config = dict(
    num_hidden_layers=12,
    hidden_size=128,
    n_experts=80,
    experts_per_token=4,
    d_expert=32,
    d_shared_expert=64,
    hidden_act='geglu',
    moe_layers=[0, 1, 2, 3, 4, 5, 6, 7, 8, 9, 10, 11],
    router_score='softmax',
    normalize_top_k=False,
    routed_scale=1.0,
    balance_loss=0.00222,
    balance_bias=True,
    router_cosine_scale=14.0,
    router_bias=True,
    init_std_router=0.0114,
    lr_router=0.00105,
    num_attention_heads=4,
    num_key_value_heads=4,
    head_dim=64,
    vocab_size=8192,
    norm='rmsnorm',
    norm_place='peri',
    norm_eps=1e-05,
    positions='rope',
    rope_theta=3810.0,
    rope_fraction=1.0,
    qk_norm=False,
    attn_scale=0.125,
    tie_word_embeddings=True,
    parallel_block=False,
    extras=['capped logits'],
    init='normal',
    init_std_qkv=0.0729,
    init_std_o=0.0149,
    init_std_up=0.0729,
    init_std_down=0.0149,
    optimizer='soap_variant',
    learning_rate=0.0104,
    beta1=0.95,
    beta2=0.95,
    weight_decay=0.029,
    lr_head=0.0153,
    max_grad_norm=1.0,
    warmup_steps=200,
    schedule='wsd',
    decay_fraction=1.0,
    decay_shape='linear',
    final_lr_fraction=0.0,
    batch_tokens=65536,
    max_seq_len=1024,
    doc_mask=True,
    train_tokens=288800000,
    max_steps=4407,
    dataset='wikipedia_en',
)
Below are experts of layer 2 (counted from 0) of a mixture-of-experts language model. Rows are named router (the router's row for the expert), gate (a neuron's input weights, with its number), up (a neuron's input weights, with its number), down (a neuron's output weights, with its number) and show model dimensions 0-127. Each number is 128 + 32 x the weight over its row's rms, rounded and kept within 0 to 255. Numbers have three digits each.
Before each expert's rows: "raises" lists some tokens whose logits its average output raises strongly, later layers aside. This comes from a sample of Wikipedia text that the model never trained on.

# expert 13
raises: ".", ";", "\n"
router:168142056152121137131146144163146131106169123171122074124152085090107146100122098121222118135108106143225139158162083115115083123115115177112094134096056084145080112137140111154040112123131125109134173162159145104145135123135135131094114110115126163097127070113156104127152156132117174178088138137165101063032142144145067170153126170114093131171111146132148093112143084110132125115079
gate0:112090104062093194198125092113159151128123127153176088143136157099110102114164082148144139149096117106165129114154128103091121116146092141062143109146147167089122140128164103142139144086139157145021151128102126140135101095123130141123139110139186079127142150163123193157112098091164121151169097127144132070083116120072140128081060214112104065078059078139100148140107148120149123114138
up0:102105089067085232178115134135136143121105139153187117126135130073092100124123087141191142186100130134200124137141090114153136123144097122100126101100133148104103140128179127108159135107126103132059134086100124109144121121129115156133101134123157083080125123161094158176114113100125111142145146111146150069117105108094162117097091195117119046095010076118113153114128158087136134062131
down0:126160172164172113055105135090110072105204115114183124160141096152153182096195141146160091186138133087085108112103117114132189095093142170108150114165170115188134142113130106093133072098182104071164069145153081149101101172103190112121096117130081108180117152103112087110153166164122117098148132153114129136173108134135109134119145113114153179133114118184110168147079172120126168108149
gate1:122140124117132086100129170162147154117180165136103107164146141128108132128134155150124146036088166098139060134121158130086072105147150168096067161169176083171097065138092131150079154088145120100118136155134112096110146186163171083101133111199065122133123095147134115165129164085185130118128085063179089098166168177112126106129131144098066092102112116129135112156144088135164173149110
up1:095092135126113155127161122101090114089069087133161111090136108142125104150145110116127080218148055152097220132104096144153183148117115123103145088137091182114155136140194123107182095142135167173160118130128151196115094124107084141160107138115195132142131204134127103089089134154081109140137174213079142134128127073159142122146085110142175137124127116144144172089140122098095158100112
down1:113141125142107132133145114084142087153169200139163124108137162120138135141189095109103113118146156124143130143147094124105155148160132135070162160174203106203166090109077135116082197099105148071100145138117081098125122166111191072076123166158087095118117101147083123122148182126129131173107106053112089101131118160085096134170093114128101128111162107190129119190178146113149148145057
gate2:177112150141120130075116136101163149130187121146136122108172110142116153130078092120101113087117144128118071146055161136140135098096155034154107097103152152134078074119207131115175093178140137120184096143092137154134129156074132110086122171121106146126154128098132041073108123119148110080120154153209170097103105142145131121078167119185147116101134131169147112110107122142075160177077
up2:096125121121113117175138109141135090110125161101123131160114146112173110149138169124124126151108079182152159144171094122142138204178177177124133149139122106139200224121103127104075173075110135167097187129126131077128180119185109170150126162123128092165084130137125139155144152142103111197110103112042125151125073153121144174140092131049118149110111100089082163132082160148146103158170
down2:158082154086110089079121129093190133126090126149148113133166119106130129159162068139061130136145098122146121132069063162087149111101146053125166121180095096147117124154181102139142192111106103096150175135102160100122098157097124164105089144162155125169115112068118160093082111085191125088100101134144091104073200090162096111155100178134121127149108079096146067137144129111116139189124
gate3:131169169151135129124076193165133149122091122120138091148174090132113141086132091098094093102063133137183129137148163125160119108122175157117169169086103077154122087178161119130127079151149091113155125150119163120111118161110111181069165060104111204120102069113157097090109146078164168184111105109129089075106127133178141118108149141136130156176149140101139208106147080139166180116084
up3:164119182142108128136124094141157126081107121118172129166128129121149147136131067159063123093121096108140184111203077134126159119119165075116076060118179107199094101134190169121109107120059079135151125126093117148104128127143073178163076133133152097138103137124148129083097128116128127115171190107146116098147128069120049175088072110109128099101170127114124131160161154174094167107093
down3:083175101145076113128109155100088160117117124116146105139157156170071107126120213083137102141117141158131135138103209132134080177145154198154112208156134149069141163173089063120126122150172123160165098061098111131140099219103105138146176174106100159105127160151162109136145156117138147129121118120131179119130133106134164086157153125074111154100108157163134133153104136159197117084098
gate4:163165090115116092117129159121108080148114126159140118120192133142079097142154152146146123160102052173171094117079137109121139186149131100127134117127110111082121136132178065155130113195103107210131126122162196126115106129102046141155161119079084150137070224151130104115082137158084114132117136082182146099064149155114092150108139162152108145193124127095093163084134137120150124109120
up4:151039165184119151135119093138170124100093115133119170099090148089156151147133130090050132089145177121141154108160120141128132112124083132112099166125060160198134140150048142106139145058137176073161142167104079129121160125155194142110174148123105142149180072141133101118127111138176149175147098125093109137162124128096137103190102109132154110115123127167210121146199100115128146155137
down4:148132144145134108100139180107112147155158096129183151134166140118103095185165148121149034123082090164093123133120123111123162203111122115104132054150180099083120163121124155144176118095181221128138106142085195141133086166162139166116140083141115174139131215131165098137145131098071087118141110127150145153133183146166140165139095165118122125119144145152067138096125095084139123080153
gate5:150133104120088124108126130135086085173172137136119150080138117104132136156172158174145122169102100111090152099174106062175105139078157091072103132148134125125132124103108118093089134116145106143101111161227160091181159143127131113174140130157168166108105108105087161101101102163155156098075138149163083060117125092071096192181166180074110071109124139169140079112135090149125132186111
up5:090143078138143106141066149113158160126177137155130146137167084086057125170118133102097175122144119113088128144155136130109176104061143106132117116192160109150167137126217107124136106167067140095072143158100126148162159175092151145121028151100114094179126146157072147109097147131069122084144140099148112127130147094117098176162124131090124110123149070138151055151102138191121115103116
down5:123136097038149168054176124165146158169119095082101140110165135176095151116068122116102112135186108074107135107130135139076132096134143154113074158122113146099105133089122068111178123129119114124125156150166128156136055101139144145066115076068119099127079206159149206121129073117127115135148130135121137084103102153084077168174085131097131103076156092110110168141139142095132104118131
gate6:126139114119113130169171133151114105141083163210107057102088211101132132136172107118139073174154133182119122155107130077174142161087107134073167153128180143189083174144165142116112136136138090126110114115151170110122134154132090188141150116122146115141151127063132078090100173133129136130095165096129135127113133133151108099186194136106146167082065132180092141113088166174148078132076
up6:116138143096154123079098094121150134113143124052123197162151113158119123111096127158113141088123128072092140092143094179064180061160123132198092148136143154089164063122111125099112139129163165154129141136129107160092126116131191128087103152167080143172169119161152156164142119091126118102162112111063108128127135116138142102069085097113065074164189143056150100158164123095115175152169
down6:079180166068116146127155170127107091123160161114125139097123182135137059154120117072214134143210085072126125137050141091118126134158150117130123163099130075080093169159081068114156165150133131155145085112129125131121095113125107167127121176079121129177198122121150128107134143144113193140086125111170142154126147178124140133105095135132146176101097108133107096136050148114161064126125
gate7:113150135117085107117152079083095136104133147127161115167192119071124104116098046140167106121089128162152150114136128116105151113144118179155105134127102126169151116120146137087106079193148146126188128124073151171090101083118116077136126163122131146194144142135134137158167169177113165135066094121147203159109117116160104138088116146066209067146087113095175101132166107108064179106134
up7:100110119176100119145149180094138083138098087142175103104114155079143130123117117159102147073129149165156087197142171160168069172147169161093115135057121163132169103155204113126089156130191119133156088101124093116136170090106098121089184159170120142121120142078111078095169091160092139117098119190125155139160141151130175177115118121104139141161099098143120143075100138115187198133091
down7:155135122140178126147161146145125134198131134123048179153127091176110150099095174090082124139159113068072216089119098089136163132086138131106169072082108121091085168109136128124073143137095117146092159110131129108096153184160151132130093099082118136134144105095099095135153140128096116102140129149163136098128123146124143113162124124198141098094214159114113150154104137079087028125157
gate8:150093094085136097073155118140111104113121149050136064135172102113191118119125155129119162068097110135178135139159110131154143157116110131107127171110096133090111121103143113101070107120104180142137110158131166146134061180144148153084124103075141158142138133128102101119111157126113145210132133119059097207119124182111128149117112123138100173146112118227175070068146129073169153093093
up8:165099114085146129058143075170115129124143136070112098125184087111162162120109187109132127069130128114166140144178116108133135153110107131121130183112112129061103131062124119115077156110085166165135160148125149146157065145150113137068106116063133131110148144163088091122129125144110152184151120148100070174082116175076137199111080116124108142152140136231141084096141120095132158107085
down8:149108155147112150137117135163120135169115101156156159155078110099077106131156151157115155134124143126112136134078099136164115138134102106157138167157126111151109112145125087119121148121127089103123219144095118125162174172086121139193160214133118126102091145143160165147120090115083176099132144125158195125200120092239108053146134114223102102106132133042091158155111113135143119139129
gate9:134123101095132198149178117080129109090182129100141154135121166138130100168104071133169123076145107214141173164143112090057141171120123144129109100129146078121077156087103121156052127143114108127160121094175141090199092085160130121133112095138121131097118127100173077101162081174155168156109185130105102152068151121075141103145124131116074095075068121110110120140113172100133167123139
up9:144123136182095097135141136142090165172119080133144149135188130129111110083102164101030150175124157093058100093089131192170160095142116093125115158109146179139173127137175110104230165121196140117117101158109098149068153139121092141138153144112116116137193132143093160184117151110104091099134146142135167084153101122150097153117145158166152121180183162178127109125136124128177088146129
down9:117154179125147134111088144054159089117086163098087164099081113139087160103118131173118114033161137179093149122102162115117136157143221178204114089162154142113129133152171161147054066143092101136129149113105117093169139107114123071130102138157138124108105095129147152105126121113133113105127109160128099150079117152102140174163119142091096147123086096136098167133111148178109159222098
gate10:144136082145134158188105100199102139096146111062080094086112093113117121095169121108141095099144111171195076150077116169121099073088154097170163173125108106129162144169165169174080181102138135170119174092100122107128101092146093137101124144128114090090153137065104159126128182152126151097144166146070128119100102123152083146101148161112144168168165116130096148061094069107147131123079
up10:102131134095126101081143167089150116133085151169144141130100132112157128153073160143103151109131159092020163066171137070134167191170097156106114087125152173103126071064101079080182106148149134100146073134137115141149186165093144153111153120135130214183118087146155097141134081123157107157132083112169118132133147124148158100141115115107133107091125127134161111139127174130100068172180
down10:128111113140126127131161134191098082126166081147169091141133076172166174119194128086163134088142096125133112142131100188102118114072147046158178176121091129104155172120151128173076140106122140147123132139112150078128085156142132160131136124107153116111123161090115170109146162118097167085144142155075072089087100181151096091140161175097122182152143116136095153115095043180177172118090

# expert 1
raises: "hold", "ings", " reasons", "by", "name"
router:174134175179127135118170143141133094181176104143167102136170177151186143112101046131136156155085140109163126129098159137137162111122206085144140117141143155149115099116114253126182163125075135151114136139138138044127136145126166120111114139118139134103162112131092119150071120098127114166156162159134131150203028140149119080087124148163097137147146138108143163119137135088093115160138
gate0:135112138161121056140127110169157120117098122142180145087131081114132156097094093110093099065182064127127112117083171177151103083091190144104171130072127132205193132114052102099177092080157108176154104108161102098144123073099106137103123146153125154111161155122137104089111137192146149171099135141134127196108135138167146087136116139059086126112107103161138133123129183095106124144112
up0:162118188163091041141117115156122158102092151126162106063115112164131183058102104120096113101138099131142107109111179199123103096083177142114139116107155123175200122134040084108189103117143112179144093092168116119171142111117105127147140105155132159125159114136155111066111164175149129129075157155168139197137123165171130087156110119069115107111113084146175142146123153124108151154145
down0:155193078055122155150118095138120148101082082169140167117129117163109118141157150155123129120140192133105124128074102142136125162163127158090102143144162109134158066100136144160103141121144146130159099110119135171091117140105145070109112160179166102123140151150095151129109144155074111165089116141098105110167143074222143166192185160128114099077179148102077133186133103198161182073147
gate1:174126127095103083176108101163115160059170178161149122108126162103132183113089116138132093102090112153130184095079138133156157109163124134123055120144101102101152163139180108075139159089106131139085164089093160106136072124163150130140110198157183157088194147186097113139106103130096150107135159104161112122114139099145090126143120123122094136116167158103124086112116117167149181033055
up1:136148077125207112124142134144164101084132064190167149105121139080177110194156089127121128111137127078101155122112117082119200108089081169109074133156150106154166144115140130130113129187122149135121128169066147129111129115103139149134080157142162130101124135129190194129090167113180140203125152155118107118112147020118126086145196131147131143081139157065119096115141128136137143127087
down1:195132132126080067090112110153106155161138129169147079146067153169150109155127132076123119044116112126110171185152138112069147080141153133113161116194115090114128137137095099114150080105138072170095156058085140122103106110163102153203108116184089099095118156130104124119104152116087111097152151164202130105080101138091153072149127119084115106123142111142105115150127156152169164081088
gate2:136116155098140082138198148157167103200129086063076139066096095128114147146129133188077118163119102171116058121172105092085156158131145121115079142114079100196095113136127158145096142074090119113095115133147105093122160122132138109104150181136088131153152137134182152067099152122113087110208109137103155139121110133133102121166187161171141122056119142084152159106135070109141109093156
up2:116150181106098117104184197181160090181181088116097138106123162144184123149106149177090142127137083166140123078195135099087138146113167110150154135112113077203084122125112174151135191106114139084094089154173122105128172142150164116117170125129102169130129127140154149077091085101128129142173097153088193139124081156130090146124177187139109107099115170092123147104171102068158128117152
down2:168141123141124115126178185141139101138143131121141060145133088132085161165125131168124092160125199155123127074123165125146114095090101148206133116094139098169108149154154138133106129108087169167102114169171148132110161141128147093122073132128059109043155184159090168126102114117120139172094132044079110103138125150151116138079197155136093118133116103148123185082122040145084136152111
gate3:138127099160140124122126119141115129156113119174106121157133086118124114124119146153099111124115111042122089190174137134145159152162038128118140128123169140071142079136063091100112137120114124183134190140148231105136090120163153134124119164170160108123101190128151126154119093100150131049073104111098125105128169125095169138108161084120033153155177067132141159145137098139151135187145
up3:146154146125092157171131190083176111081138143098119142109103125076059157116188089113153114112103116205139118121110093107157081114140159156097129154116104144100163176119172129143105092107161149058128094122081054188146151113117062106118130173101112083136189114148128128106102153198097089197173117091134101136106124106140126177102111115124205138104082132132126091132082147116131132106090
down3:111141165180103174084095176114200128159098165085140099128146100176122156131110122134079196182124096107121088125092126080200110159109129119173126152098112059182163184171135140151066117126152148151107148161108130107140098151138205144117132111150089135141203139157154112102144095153146193126097137098118149132135146093145171134149151115114077159104159118099107090116118058091097175149090
gate4:128093129118143105109149173125169113137092103085176157086062133186153128182160182181065099120070116142117132127158106165125126092139054136101115149127103140115165153160122175167123101146097143144114055120103158096169152157127093108124103143207103134127169085108121144114086191154165118130142095126070110145124139148143049171185168157175134153123124128150179151086113107167122185153133
up4:178065102087116131122135177137091112154122081151142146113077171170141103134177162186090176114118115120134140108129073173186147102142104102131143218138151130105183127149116168128129106149095116202141088117108124070163162125138101103104140142165096162173141144111132109171079156149172106186155047172107158154160103112100077118151155094074119141110104118160136164102097125160081179128142
down4:175183131194134178164145131127177156147136142169170142126145170143147166141139089171172135155119119156098111112133128128131153128154169122137136131107111129093184201111169089121169172112081144111135094127089127186098087143175102185145110163164185143091146142125098126131133110167123189117168086093146101168079070113136095177156101074106119114074168085142149050185089167158135124104142
gate5:123107197118141165144165082134194179171130127112116126144133120116093141160085167150141042098068068142124118140096155168100113100115096120076167124089098123083143141100145140087159138171076136088135153118100114095120131073172194112150098073085179154103094092088123113122094106131116133090122140099183120155148161162113132161120149148050110120091142120139124160110182082176163060117140
up5:106164174060089157089153075150152163106134112067134101148132135139090149147085126142171089115078040156117142143118172118097125091177084113098121143132131151111140097109139181053141126167114125127085113137085129083100125152148157118111076091102140132093048061153193138113079139092150105123185129112199099145184128124131080112180110148073119111092108112122143158131153131148156111149160
down5:128115115132135148082111173205160047102162097159162127156105094058153106128143105140128193171106129098126127116162100111141176128110117142143163156140131089101204152133161172140168121119124212133090109130087132172085115144159168117106070128168138086158152198103082139120111102180178168132198141118071133105148141118087084166127118147133145149134124146071165167127111150151147084099150
gate6:148182135102094135109134067115080137103102103129108089157136103098126132100121115072072095110046120098144144115167097079118103089139119102193186178153125168106167202081091116161126114106114117117126184146081095152048066099113121136138140128093116103065097118095145096098141124131186148157176169133143074097145135123157119129108067141136150120180103108130132102087141089174126184140115
up6:084072113217149113160099126146160104132176143153158164068102154146131100155159147179116138134164135156105128168095134168184145131134129158071101111164083091133112054126183126111098149117205186130116104106151171126170124135144139140067141161142137109149157145148130125149100158139079082108090082140088172090116089101110152163142173105174059138070215125141127138136114130089140122127130
down6:127119138088147172114166107122154095150105146129073126107168172147109158129081073167093170177133076092117133108123134127159106097063156105131142107163123170028126132189188123140142070131115167141097154177100139148203110134158101116153154141064130104177140165135126141092151104142102123093102210077113123142109080131151117136144113179078127164133120119177165107130054149152093120153138
gate7:120101141085122183116134146102091138124163065173192115118123120126110144152172133113169095187123101165165070087070141142213140179150140106137162150129119116114096154096132091160159116174137078142127130102099040103140108112099129134114122129069141123071144119143181150166094131093039077118168091162170151148110155136103187115122151091137142108111095115135164090172097106130073086125143
up7:106109099124137182140131148100096151176182121168150163108091134143150125070124121125146106173124099076116069070071174169127151130146185141121136144170130105107127136076153132212171121144122108105152140117131084090144146079134160124112097185088142163044171126152181123135130141110041084120140086186207159148120086137141153111146140114116142183107130095125159133157148120105099077168148
down7:120142130125091101114157122210134169113121098153094139121143110061127189081119095146127165080098185076127118154154145143073111090149082145058112075073161167154134084149139137168050127111126164139167130167115163103125158088177105122169029141152110101169133096106083094129139135145180188143111124123095157115124151100131093161136104164143155134143120159094143075115166180153143134118141
gate8:137102088137100140159090124128105120207130144097116164155096158133081150126080068045132119120151121118133149112100136126117047166174133147109132118112159160159151141107126128216101117153120100146131173156121068127056118105148073126102099125124117141193104095132111113067089103080092133102140113183079111117105084111153121196087065168175144130095121112146170097154134130111078118184142
up8:139149110122097131159056146143104140177117136117126132136115129139079143136094071099054132118095138126124196113104125115178113133206121123180115178087161184149158139134152145165112096178092101187172156160063071124100111138132068130091110163116123182133125128158138098120109094107110138157125119181079084141152102093176119177111072128136130113143122192144188125126117173102076167192129
down8:161115161130184076164100101150117119137109126133125054161096104073137156140131126122149149129118176083151090110120126149151085164138147116138127151190126112124130073131135153171099209123082195142174155142109100128131176158120096128150125150111129143157170112175088227201157116171166145155143201164084085093158132139082082115089165132122115142097107112125166101117146046111134118107110
gate9:122090085136192208125116139090073197163175184136097115163140124118133128107116137117096190150109117124123085098127128117160115041112133118117096110128104136079114104095131120157149114072144175124107138125114120156133097220141159141092133113100110138141215126119129038113127122138125138137120202128071102112160102146120153156118134073123166116172121056152189158163130111146144159153144
up9:139174167083076029117133111169180066098109107126168187144139116123123124141104148140168110086125144129139150185121113196118174180122111155132184135121143136164149191171114143094110143160119104122153095117166113154125166056124112086126112143137142114105096153117140160135129149106149148115186016093149116153121158126114072106136132160124116107079139197127095087077137157115079101111101
down9:135140138145119112122106157076160111198161126161139062127123093086125179164134169116110195125105114129123100137085121108126033093083092124110137165154141115116101124127113139162172106097155119109195080124134169173176145087119132134141168129054083151146161116091157075182119138171090115071127165132119102142111141130107103183104130143174119195113125127121107193214163133094120131118084
gate10:135099145181134130180131107123159181107134086133130119164119123147122186116089104120180129133147125143159097158155120135125151071155108127117131141135117109090087110120199154163112120133169126122119129128044147095080109117166209129132163112107080086142104091153074042181155162114139209139159165101095177082076114143113135113135134162119164172081116145077081092130087096130099141129055
up10:096119155129110118140120192118102136108100125093143104167081108136097160126168103079193122133166119112164163168155112099085123084131130143143170147161148168128120140084193158154138121117125139141125102146087138161169116104176136150118115143054114113133109138148070169172176251060070160145175127149128135137096151144097140135141123134094178151110043089103100137177097125141069158155141
down10:124146071093128139130090132127116146142109087092132163125175107168195160169179083176090139124114119102090145115130096180082126146150024162149118182126149084083072118158172087136099125189114157153165114101122121060141165096125093112128131058101090122111113147110138152085155117215103181117077106179133123118132072112126114181131124107151150122156092152096136121180122111154120112116142

# expert 76
raises: "r", "s", "on", "ary", "n", "a"
router:142135122158031214160156141159178109185195104132138137064132151113128116138119134146132150159122138109099132131071128162100137101117134123169111123129183150147170173106184074103100120165132121135100154106127110114118137106088103196140133141103132107136132113121145139134177159168109125075118101175135131169159052109138133188042088130088112118087087073110072115158183096115106101133082
gate7:131077110122202147111144151160162123139212121160094127166124074126136098144129154111141128113132201144180101166159097116123149158155125168195128099143128086174082109123121094199098100137125207145105142142148082100120073157104163147144115147202060102107174124119162074165112103078145116099082149165128179100081124134147107138101146119187135107104106100075134146145130114151089116100094
up7:162073123079109161094098141095104112139131108110079166175111114124098094161128147160100177220138131194106121112145094081126117124103126149182166168147141148108130171111143103146134104139127176171143135112082094101080138166126148218203119193160047148163163113163182080133137146143158184148150125128157153123129171090174144104126137099092085140096150151157148143176098124155145110130145
down7:132134190109111113121127135171178167164145127150167148047151185116186147076145098147174092129107121080138137115184083184116115143150101129136118109150134118070176128133163114129130114172182082138141113159101160172143083109071097168078172117141224088096129123140178167112091122139123096107129110096142172133129135176137119096085117133088146084183083120095172139132135130142151199129090
gate8:128113153137111083107186117165128109122144086076146141148072168128133086156122200066145162197116116119145152121094142159106144106115129190185126165106120132176162203133150172067085132105147091214146154106131102142148140135140092155145129153125206072071161098148154128148133132144100112134151144134091091129192125089104207144132161141154095144138146146085090131119171102171103107147121
up8:155148114114121132114050142101113099160154125215099135127141096115097176100151055173086094097131158083082123139170123068110105155147151120078121121160095122129122054114145091157146099163103198065177125105193139113167141096117114127134118105098095136171090145138125169096066129099139149176129101115174131158082169154100050152108131107082168142150127122096158139114096161141098165111103
down8:095138099105105113132118108179109135123106093118128175125099105167145105103104183050129150108071124168105164107134141140151165097085187151164174147125125138154173135123159149101122093070161070134123163127077115153135099129195099128147193180155142109095181101051120103177184165055110097111110160170076136097159110093149105089131111134141098100145159185132076163122098090161127118130150
gate9:134138102129103117140097115140160104061123123182099140127161101142119155137203142092069153152117143057130150107136117148152143087095138146138112136152149126082128094104123119184126149090149107113182126151130173120175141087122129082117099147126125112138152206182114077063164202114155110110188135158101103073144093102141069114185095152119204129141141213173108136179117103086137112119101
up9:139117126109088155148103106103189130075096131152088124145185098140097144154170105128083133159107148063101141106144155147135165113126133118147099140103158144084148086116124101164147128086137083143193123142076127113121162090117132076111118135132132073124155178168133114048153226122190063123195137173134074100196071097148057115153123134103158149143130180169121152136135142102094127129125
down9:166154085054146105119153160126046128105136128141148155116105148139163137174086114180142180147163113196141113109129129125114111146101122182132138123125194147115161172137145166091114123164128138148079153094194173161110141147192125173177143047146131119133138127124129095140100088152079142083106161063151174152071140147119168123138153099122103120122108053102101062151137121177164151163090
gate10:117119119067135141136177168134138160166192121131163180112105152109107169106087093113133173101138093107128129163060144089136155156075125164092119142149099084081133106147106084139157100118144147059068103124123078160057088129138091119108161138111165121131162160101087137155144096080122188122088187158142181151114127125162157131150096153125195112122171200077113107161143152152112156072086
up10:125137164207095127101091065148126107092089124099120087150141094127160077187141132095132074143170143186127136113171106162125097118179112079155153119140146135176100159125147162105125185146108077156154167112146131112193116142115158139150093140159111131142090097130151147067128124183116067100129086130073084059181079129088122151125140088140105140100112080178121157100145128062144093151186
down10:060188151133103144152159156097144118138127121165191149134117119219110152093136108109185153104065110098185143167134151073097160128143115159164087142147120103108183110172149078131164108126142158083065122156096140087076130137140135160159117122119139127120156113119140127108098154090161201141139135113175100171129107166171152060171057148075119127094125150131180131129140141185153166078130
gate11:177146061143124177117115155097113051137177079062128122083113165144101091168140123143202148153186115087160070105096167128143168130140112140156133161131118073147162124140112108029152133079161094098096103141136096097122103168167162141131121156126127109134151160116075113086125101169101187119112092128095168195114122148081103152103146126164150096132108138116153134072057121138144127096120
up11:200118082142117214141161153131131078112177100103092113064112149116144073175117109153172159144174119095178079106115161125180151152144073180118149178086140087163168178114116139097122147091161132128108138137112065114132154156143131147148115112088104119118142147130094088131102124184097198093151074123124097182108130148098087135102183157146143141101061123101112112114092125126192081114120
down11:166166176112113128122153091118152160137097146158182142125145066116128136041101144129073133122139110184120129098137076083143131088153138096135167190139116176181104128169144118143068148167119151126135166100092128101100141141116139125128161119103111194127183132117090146127125075087103108166173109113195077115077107121194079138137121109092062199162135111094128092189127133128069128158147
gate12:132129144143158129170119180136133129125108156176068102107133152095131095150063173125165138130088210121154093085142210165113085119149081103097192115116168133111139101121118123175146138124153185091151134171115215150105183158108111154081118135115154124127153105142083144141216122117095115099138156085122080151147114165152129111109144136174161118135153093173116077122133181113142103097209
up12:129109110113101092065143089134124105119117109120184159112112132104160142119185117138095100096159072121086146165099004123123143152128176154127046146136078126135138133173126107107116141139094062146120110112132084141171044145162124096170140149143135096130116108117171112142040117137164121170103115142111178117110150091140118110139095099077095162160137162081153186155120107110147177160081
down12:141136156133118157101088109106130115103122133146124109095127149085125073155084119126195138159096149154113101145194195110172080127191058083097115129114144161093156123123114154189219105142069154131092110130106148130110157165117051135116097119124104133107129168102091125101213093129151061143135121094159129077139111145150172092121081095108130080118126151153158065168098156153143151093159
gate13:095144124170098174130192134100136121099128106187125108136100178179149127121131108148145128138135151088124123123112130071112150143118154084109152170179206142112100142110136132141132159100083058088120127125132138181111094136116125219182098112093127079158133096103175140111145143094104112108139110078091145120178083096123103077124146129152127164119069110185194130188136154134018141099148
up13:167142109108164072122126089127126169131110129093087105119170109089132130107105177086084113096127140164192104128157125173114092093137069130144119137107048109155159113153063145165133075131160189158103122115105137114122179065111138028082156126166101144132157133155118127162099138152156137173117160173125118116078157172131192189138125120117118113162155135103067129066150149146178115177107
down13:097144127142163136103228144099095145127091135135142133162093171181168126108177127077123124096102155102075141109225117110134165134114143101154222169142162148036131165085110122176119178112108041153138137168167125160134127148133138149113137117128158143190129155103129095151166158131126093127124091144126188134180137107129120114147106133130136082101111131142121189136179138180094133134104
gate14:117143168138067116120119130116140090188122118133145071129146072112096116170142095118076142137184128152151127040130123124150130065126138097144138151133142091150198114082137080101134116144128097147112145103120103156080142123079102109142107129154156138133069131141139165119151151144121116206044132143179108145098146156133164164087140132174093174184093079076080169151111152151040152174102
up14:141145136153171113099127099167109152079124145129086172125108170130180158136157125119160074119102113115112124187116126137121126157106140157148124106110104174110068125172092177147130158121191197090104129132146148118182107120159170144122127129099111136107170107111102094138071111127163143061193100112053141135186150079135097111157100128103201121068160183194146123072155126117202089096144
down14:147104147184118105050133167152170092153108128126174166117154086107110122105155128200061147091146112171099134110110140098151083088047093081125165133171086109140147138156086113104109101152188174104076132155116088157099121128077122116117133132125088164145107114135204105109177140195123161146060169148101115120091122153106166152083118143139153181173136105170093136149086144117099167131152
gate15:120137113130130133150190104140166207066132089140089084168087174149081134166139153105126120160185098165097109134119126122119148093110159133173219147150098162135187136135164141163073110144105161090120122129138057168156166160098064173161111061112113126125134143124128148133122140143085161153086172111121199077106092093148117136131174129079156112089125124147080054146160129135140147147118
up15:125140119170119098154166099147150211122114110146103124134094162176096117149155162092139092172194078150112146166088127116092131080094158120186200140106124146113147060141118137184093088138099165121135087108132080154116152145092091152144137057104111122088102155130152146116148105127110159163073188186100199090067134094151090134121125112107149102091127152146057097129178081148127125145128
down15:119135136132134148080098123166115129067084172088150148121117154127093137118145081167147155148066151134111147015148111184098167171147076115118093078066125139127100184086126100116125086101174085134139160159120181126164088104166150137092141124131117108109111105168098119101114146098149131108195117075118045121146157110113103094127083133113182103175123120125144108109107170085199104087132
gate16:106077159135117108133177141144145126151093144116149099123158060161085145130175136133149137158139133130093132114246138118140089173104101132146094082151153094183137152114158078144094085152081113100114200078161152144211112146086093140148089103121147121107089137137162168155113155157111158078100159105093119132089118103167136086054106149107097119128096100101116219088156115121125126161138
up16:115209122140133126114092134106139141104114072155145170093116204101134116143087125175138067090101099109165149182062104120139153097230135134154129198096137145100117130117110179108105183090151109191098135149089104128063133140179190131149141163148101148143143155084101129130134105122122162140134109175153115098143126164082075152191141094120154149142151181160080082125116134147136106129095
down16:136115113128141137116094093112151159155110148162141126118130133142122145120125129115158137164104202104136160136209131122089136193127135086098128171181115047156158115126120133124095109092089190096137149088168142137192180089106078149171132127176121092110119173149137204148126138105118107131161193081030132095094132139151124107082111084133130153184083095111144199117117154126083137137178
gate17:138144150170137093107158094146184102121159128191094121106074216105116136116122133169082159108117126175120087102080112120120132182078139135083121096121117127196156163102153194129121115186155068135124116138142127120127091081123094119153109111143151154143194132144122134085147108176165166114209128090156206084151079111129147101123211093124108100153156084119125125124166095151147103125090
up17:116135124170168106095165084173168106126160136177159136116110183079108159116142130144096168141112160169091109163094114103122138160102193097105152147118163132167110177122121155208138103190161081117121144148122102134125083052126106150146127126150107141143126160110099103098135167167200126119209125083130134075126102100134116139096163052094103074173165088136092143118159111130131130097044
down17:123113098168108139210150135097137176136146084101103122170122105174128078113121152149149056136179175075176132121145124071157115141105068141076137084129075138124102050123116139024111113081098152108136114101138146110080214127106136083108141102118111116072122077164164158123126105109136115107068189164118110150114179121120137137154111126148157141139115130124136131160168174123161149152165